config.yaml
num_hidden_layers: 9
hidden_size: 320
n_experts: 256
experts_per_token: 8
d_expert: 80
d_shared_expert: 0
hidden_act: "mish"
moe_layers: [2, 3, 4, 5, 6, 7, 8]
router_score: "softmax"
normalize_top_k: true
routed_scale: 1.0
balance_loss: 0.00131
balance_bias: true
router_cosine_scale: 14.0
init_std_router: 0.0307
lr_router: 0.00107
vocab_size: 8558
norm: "rmsnorm"
norm_eps: 1e-06
tie_word_embeddings: false
optimizer: "soap_variant"
learning_rate: 0.00564
batch_tokens: [65536, 131072, 262144]
max_seq_len: 1024
train_tokens: 726800000
max_steps: 5372
dataset: "wikipedia_en"
Below are experts of layer 6 (counted from 0) of a mixture-of-experts language model. Rows are named router (the router's row for the expert), down (a neuron's output weights, with its number) and show model dimensions 240-279. Each number is 200 + 40 x the weight over its row's rms, rounded and kept within 0 to 999.
Before each expert's rows: a language model's description of what the expert responds to. This comes from a sample of Wikipedia text that the model never trained on.

# expert 17
Action verbs and endings. Main verbs of action and change and their suffix pieces after subjects or to, such as moved, returned, began, reopen, relocated.
router,219,186,165,202,171,191,171,242,207,205,214,179,263,189,174,203,207,209,174,182,247,171,281,234,270,196,194,202,156,260,169,192,236,211,214,125,255,237,126,265
down0,164,164,224,191,181,189,159,197,144,222,131,177,235,181,168,195,184,211,215,204,201,192,208,219,213,156,212,149,200,167,245,178,166,195,224,235,181,197,206,178
down1,200,206,207,233,189,185,228,144,202,289,171,200,204,172,260,216,223,156,276,266,237,132,269,238,233,196,148,231,175,169,194,240,230,185,196,186,121,279,291,209
down2,179,175,142,158,228,224,156,240,251,215,162,153,178,254,211,245,146,185,143,196,260,243,213,177,189,164,233,274,271,235,238,160,187,263,210,222,214,263,286,191

# expert 35
Biography subject verbs. Was, is and he/she after a person's name or pronoun in sports and career biographies, e.g. He was, Parks was named.
router,235,158,218,151,199,194,184,215,209,217,267,202,130,121,230,234,195,182,186,257,129,226,263,229,245,221,156,284,204,161,221,197,219,141,181,188,212,129,181,161
down0,202,178,163,190,233,209,244,160,194,172,243,213,213,203,85,123,152,142,252,222,190,220,236,238,165,269,217,124,215,222,216,214,147,271,196,230,209,216,244,224
down1,226,107,214,186,143,214,220,189,233,196,185,157,253,189,163,179,160,225,176,196,207,190,187,188,202,125,238,195,157,151,203,206,159,161,250,239,183,193,195,269
down2,208,216,198,231,235,174,227,222,199,165,222,155,257,214,217,178,195,136,301,208,193,249,184,220,181,222,179,173,259,217,240,230,245,185,244,167,199,232,207,207

# expert 6
Nature vocabulary pieces. Word pieces and short words in species and habitat descriptions of plants and animals, such as wood, sand, tree, mangrove, tadpoles.
router,199,212,165,180,187,261,178,149,193,174,181,170,298,161,205,145,161,210,208,249,241,275,204,250,159,260,197,170,225,151,254,162,188,254,168,179,246,232,184,159
down0,163,190,159,195,137,113,173,297,218,191,178,203,294,248,162,158,197,171,218,252,208,172,251,179,218,256,209,113,147,171,191,268,148,158,225,219,217,191,220,153
down1,180,200,280,288,223,243,154,171,211,192,188,241,224,230,167,202,132,194,153,194,187,150,125,231,116,190,132,181,220,136,289,189,198,139,186,190,135,215,191,250
down2,231,183,258,245,229,253,214,208,169,156,173,206,216,201,182,228,170,163,278,172,208,266,184,201,189,173,142,201,303,162,171,190,193,184,196,222,228,195,206,175

# expert 1
Capital initial letters. Single capital letters starting names in tables and lists, mostly D, also A, R, K, digits and spaces, as in Diana, Djati, DNF.
router,245,220,219,195,211,213,315,151,230,238,167,147,217,206,228,113,286,281,177,195,217,182,278,206,233,138,177,167,149,177,162,268,171,183,191,165,256,259,236,188
down0,185,190,278,241,216,192,187,154,171,180,159,116,195,169,183,300,177,180,144,140,213,233,183,261,172,168,177,176,201,217,200,207,177,209,213,177,198,153,174,252
down1,158,158,219,221,242,208,262,189,192,119,233,133,215,240,165,200,182,245,281,232,200,220,233,233,235,255,145,210,203,247,219,192,158,231,185,188,192,163,177,143
down2,193,208,248,284,168,227,257,222,145,171,283,179,251,216,184,111,155,247,243,283,175,254,151,214,166,282,224,127,150,229,215,274,174,160,174,185,185,184,186,186

# expert 50
Learned word beginnings. Word-initial pieces of technical and scientific words, such as dist-ributed, em-ission, dev-elopment, prov, magn, theor.
router,132,208,203,247,126,208,184,166,171,145,199,216,228,255,188,242,200,189,275,165,166,223,141,142,178,192,183,187,250,217,217,224,170,203,217,84,212,241,198,247
down0,206,197,220,237,170,257,176,180,237,231,216,278,219,225,182,243,218,137,161,313,140,218,229,173,167,178,226,189,226,151,239,216,251,142,199,206,266,227,223,198
down1,173,212,222,288,195,271,227,177,215,182,173,194,215,281,199,168,186,199,295,207,214,159,207,212,204,165,115,235,240,127,102,246,200,191,192,210,231,133,189,218
down2,182,223,248,191,261,204,228,292,228,177,206,190,250,218,185,243,155,150,256,90,236,284,195,273,194,211,209,222,142,222,172,178,149,215,233,201,211,231,186,146

# expert 61
Subject pronouns and auxiliaries. Subject pronouns and auxiliaries after a noun or relative word, like he, she, they, who, has, had, have, would.
router,248,193,162,197,170,214,249,238,190,194,216,175,221,184,164,220,223,179,181,187,159,239,261,271,157,234,257,204,214,189,180,158,191,193,152,171,228,160,140,225
down0,234,187,284,202,207,238,170,209,189,222,268,308,135,201,155,242,169,173,171,235,232,146,200,151,136,123,261,143,203,176,148,189,169,161,218,202,243,234,156,238
down1,130,168,123,192,222,197,290,178,145,196,161,187,200,236,243,234,117,231,156,175,149,126,192,185,189,285,211,283,259,140,268,180,200,146,187,217,150,121,217,234
down2,207,233,150,166,203,232,155,236,209,207,186,187,285,150,197,78,202,250,112,186,198,193,201,151,210,217,140,228,175,198,203,248,238,212,236,249,227,167,190,218

# expert 25
Mid-word stem pieces. Early consonant stem fragments of longer words, before suffixes like -ation or -ary, such as imag(inary), transl, gener, sh(adowy), rev.
router,152,197,176,236,214,198,163,201,170,181,204,248,243,229,122,131,228,275,210,239,204,213,197,193,174,206,216,270,185,235,224,237,233,266,189,152,208,190,171,171
down0,172,168,171,231,171,183,219,153,204,198,179,211,180,193,175,143,240,159,204,252,213,179,81,150,198,144,94,206,236,199,193,241,136,170,193,213,279,205,178,166
down1,177,200,127,242,235,203,212,192,143,246,194,259,214,151,174,174,228,233,199,189,212,194,174,173,199,103,251,206,242,233,212,165,271,180,286,217,209,291,238,136
down2,240,185,191,177,136,153,184,208,273,277,243,213,257,192,200,244,192,180,244,279,152,200,164,125,182,226,210,241,223,183,133,199,144,206,194,206,271,140,272,153

# expert 3
Capital initials of names. Single capital-letter tokens starting a name or word, mostly surnames after commas or in lists and tables, such as H|offmann, M|uzamir, P|age.
router,229,164,243,240,183,187,280,205,196,268,130,239,201,273,222,171,244,280,149,232,220,199,164,195,285,128,159,183,268,217,195,232,215,217,198,247,156,219,233,268
down0,206,296,185,241,192,246,229,173,185,164,218,143,168,201,158,167,262,194,220,202,187,236,152,180,224,247,171,141,145,252,177,140,216,147,191,226,169,225,178,184
down1,164,183,194,140,225,185,195,131,245,227,194,148,238,191,207,188,235,197,209,193,174,98,185,218,250,228,193,169,175,209,168,227,174,222,225,90,207,124,215,242
down2,174,187,140,215,233,189,243,199,203,184,142,166,250,130,259,153,207,240,245,174,243,188,248,191,161,141,182,222,180,179,145,237,160,252,239,165,179,170,230,209

# expert 30
Roster and credit labels. Field labels and separators in sports rosters, infoboxes and album credits, such as Defensive, Released, Position, vocals, and dashes or pipes before roles.
router,188,136,182,215,176,176,148,217,158,249,248,179,190,173,146,191,158,161,177,195,220,215,139,145,155,173,189,231,251,201,263,285,232,221,202,244,238,181,217,245
down0,195,167,186,195,273,222,169,187,153,239,190,171,220,166,164,196,154,177,176,275,256,166,133,181,242,170,202,190,142,199,213,229,199,191,224,292,136,186,127,194
down1,217,233,207,245,230,134,180,188,235,149,150,219,153,248,180,190,228,270,183,145,239,170,187,232,142,170,210,217,169,196,141,135,243,197,321,211,179,161,171,147
down2,156,237,182,270,192,268,222,174,175,279,155,166,166,208,184,277,207,162,240,130,293,273,206,171,130,220,226,170,245,181,258,149,198,194,214,179,242,148,186,209

# expert 13
List and heading markers. Dash bullets opening infobox lines (Country:, Established:), heading == and === marks, plus and and & joining names.
router,204,198,180,181,253,172,227,240,255,209,217,170,172,211,243,197,184,183,207,246,215,225,216,163,192,159,201,160,206,187,238,194,117,197,269,236,146,243,162,163
down0,207,192,174,196,212,216,189,115,193,198,184,216,162,150,224,167,251,191,197,180,253,183,199,204,223,222,110,190,227,202,204,187,159,154,173,273,200,230,227,170
down1,147,217,212,232,224,202,189,241,220,198,222,158,236,171,263,201,303,141,189,200,143,194,189,187,312,200,167,183,202,187,189,249,204,231,161,160,175,231,218,75
down2,180,226,261,198,237,131,200,171,239,217,123,257,152,154,176,195,212,279,202,246,234,186,197,231,169,226,200,92,235,260,241,185,232,183,236,191,183,146,184,225

# expert 15
Field and table separators. Colons after infobox field names, table pipes, dashes and semicolons separating entries, such as Altitude: 15,0, Legal status: Foundation, OT | 1 year.
router,268,203,166,180,181,196,198,252,196,258,146,247,221,265,223,144,133,208,156,152,155,202,171,189,179,259,203,205,190,256,216,70,213,215,173,235,149,206,161,199
down0,126,225,175,161,166,185,221,161,194,142,231,278,273,151,205,284,161,227,176,232,198,95,187,242,213,184,206,165,201,173,146,154,234,165,243,154,153,147,204,149
down1,223,191,104,205,157,178,204,272,155,159,218,286,269,220,179,260,164,154,183,196,172,190,216,233,199,215,283,144,230,179,211,204,188,248,205,160,199,195,166,122
down2,222,206,205,224,130,243,231,164,222,202,180,260,188,185,240,221,146,224,217,237,183,136,200,191,246,202,158,230,184,205,220,202,190,251,174,297,186,181,296,185

# expert 49
Biography place commas. Commas after cities in biographies before state or country (Nashville, Seoul,), plus University, graduated, attended, born, died and clause openers.
router,191,194,201,151,277,204,170,277,209,207,173,185,120,145,152,172,169,169,237,158,166,234,193,211,246,187,148,182,243,153,202,259,161,177,213,196,254,159,204,173
down0,225,228,245,253,197,178,223,205,242,212,276,247,200,238,201,205,235,196,184,242,205,229,249,214,158,181,167,195,217,201,177,159,235,181,273,168,247,151,177,231
down1,153,157,154,76,154,228,141,151,209,176,210,213,218,207,253,268,193,181,132,202,284,193,206,146,186,217,175,164,220,210,226,196,172,220,213,178,205,169,210,225
down2,103,147,259,131,205,250,187,205,172,235,275,160,186,215,218,189,162,262,201,177,199,283,222,211,135,232,248,200,195,177,184,118,144,227,159,161,236,208,213,193

# expert 39
Mid-word English stems. Middle pieces of common English words, often before a suffix, in science and general prose, such as osteod|erm|s, amphet|am|ine, multi-instr|ument|alist.
router,148,232,224,247,160,235,182,173,204,181,194,248,267,141,209,194,158,201,164,205,238,231,147,44,175,262,207,204,130,225,163,189,219,228,193,217,213,246,120,250
down0,146,227,199,175,194,149,239,233,154,232,247,279,207,189,123,214,199,153,180,204,210,136,209,223,225,171,174,193,206,208,192,152,191,233,190,215,250,226,245,226
down1,215,214,232,155,166,214,143,159,211,192,200,244,202,154,226,218,191,203,188,154,159,205,191,225,173,284,167,181,235,148,226,223,192,116,239,180,233,184,156,172
down2,188,156,231,154,163,241,175,127,213,211,162,156,189,233,240,191,197,217,233,182,253,222,176,238,256,191,227,231,256,228,304,164,179,222,258,188,217,220,193,120

# expert 53
Name middle fragments. Middle or second pieces of personal names after an initial letter, such as R-ik, D-ob, H-aim, and first names like David, Rick.
router,156,208,192,228,168,186,193,175,235,167,169,266,151,171,159,163,282,168,183,282,142,222,119,225,221,223,227,186,191,236,199,197,292,259,143,234,158,214,196,284
down0,213,246,201,187,156,152,284,235,135,251,171,148,206,175,192,221,229,196,217,108,134,169,180,191,208,164,153,228,236,230,212,189,153,197,170,195,211,209,212,182
down1,157,154,195,145,208,197,216,216,262,214,172,153,137,224,207,159,261,151,212,191,292,181,195,166,270,184,203,118,207,194,166,153,198,238,253,228,156,267,177,135
down2,136,172,169,138,204,239,186,203,273,227,127,142,191,236,189,206,223,240,178,163,188,293,157,168,197,157,247,180,209,162,140,209,108,167,282,238,268,254,259,195

# expert 4
Place and origin prepositions. Prepositions like in, of, to, at, near, from introducing places in biographies, especially after born, died, moved, located.
router,249,232,161,169,154,264,190,207,137,198,175,180,264,163,234,213,199,199,171,209,185,187,220,235,236,156,184,174,144,234,201,198,225,228,160,207,159,187,189,137
down0,172,171,141,185,215,138,180,199,210,179,160,184,223,213,118,229,163,141,203,200,216,206,249,212,211,149,181,166,214,225,215,190,145,195,230,312,113,221,235,175
down1,300,112,235,186,233,192,200,192,239,167,148,125,251,242,205,212,207,252,139,269,177,250,209,186,255,159,249,254,199,222,150,163,224,180,261,248,206,186,247,235
down2,195,243,110,184,238,128,139,219,163,127,200,255,137,217,209,260,194,123,171,195,190,205,232,245,240,152,181,186,160,249,138,166,230,203,229,187,217,192,225,189

# expert 51
Pieces after prefixes. The piece right after prefixes such as in, out, pro, low-pro, and word starts like fa, dem, insp, as in in|m|ates, out|g|rowth, out|d|ated.
router,232,249,211,189,131,257,175,198,129,227,213,173,181,218,159,170,211,196,208,230,248,239,176,114,240,160,150,220,142,228,225,205,203,164,219,219,222,174,224,168
down0,174,212,185,215,92,190,234,156,282,239,228,228,170,227,219,236,223,209,211,219,241,227,147,235,191,240,132,122,181,192,298,127,252,243,205,181,188,193,229,218
down1,155,244,207,198,249,222,262,172,111,157,205,227,221,243,214,145,211,190,238,237,276,139,166,124,219,175,200,204,191,205,193,239,151,238,185,162,226,234,217,203
down2,176,174,186,290,259,120,225,197,161,142,213,141,163,196,136,203,192,138,226,181,193,205,193,120,163,163,147,194,202,260,186,230,218,156,203,188,166,236,221,193

# expert 38
Copula and passive auxiliaries. Forms of be after it, which or to, often before passives or predicates, such as was, is, to be, became.
router,249,210,210,236,121,222,163,191,215,205,234,111,207,170,232,211,218,129,173,239,133,214,213,143,170,262,235,218,162,189,194,178,165,197,115,221,147,216,123,177
down0,160,201,225,238,206,242,258,303,240,175,213,180,214,216,195,254,173,205,168,213,223,171,225,213,235,218,152,201,139,143,187,280,136,186,244,225,214,228,136,177
down1,201,165,246,113,266,195,142,175,192,168,198,245,179,168,255,206,171,75,173,138,207,227,245,262,254,216,152,295,258,219,181,174,151,247,183,144,221,184,259,230
down2,241,195,163,207,198,181,205,188,156,223,150,253,288,216,158,196,223,232,274,135,225,176,188,192,195,206,172,145,214,269,230,219,212,143,193,172,149,182,177,221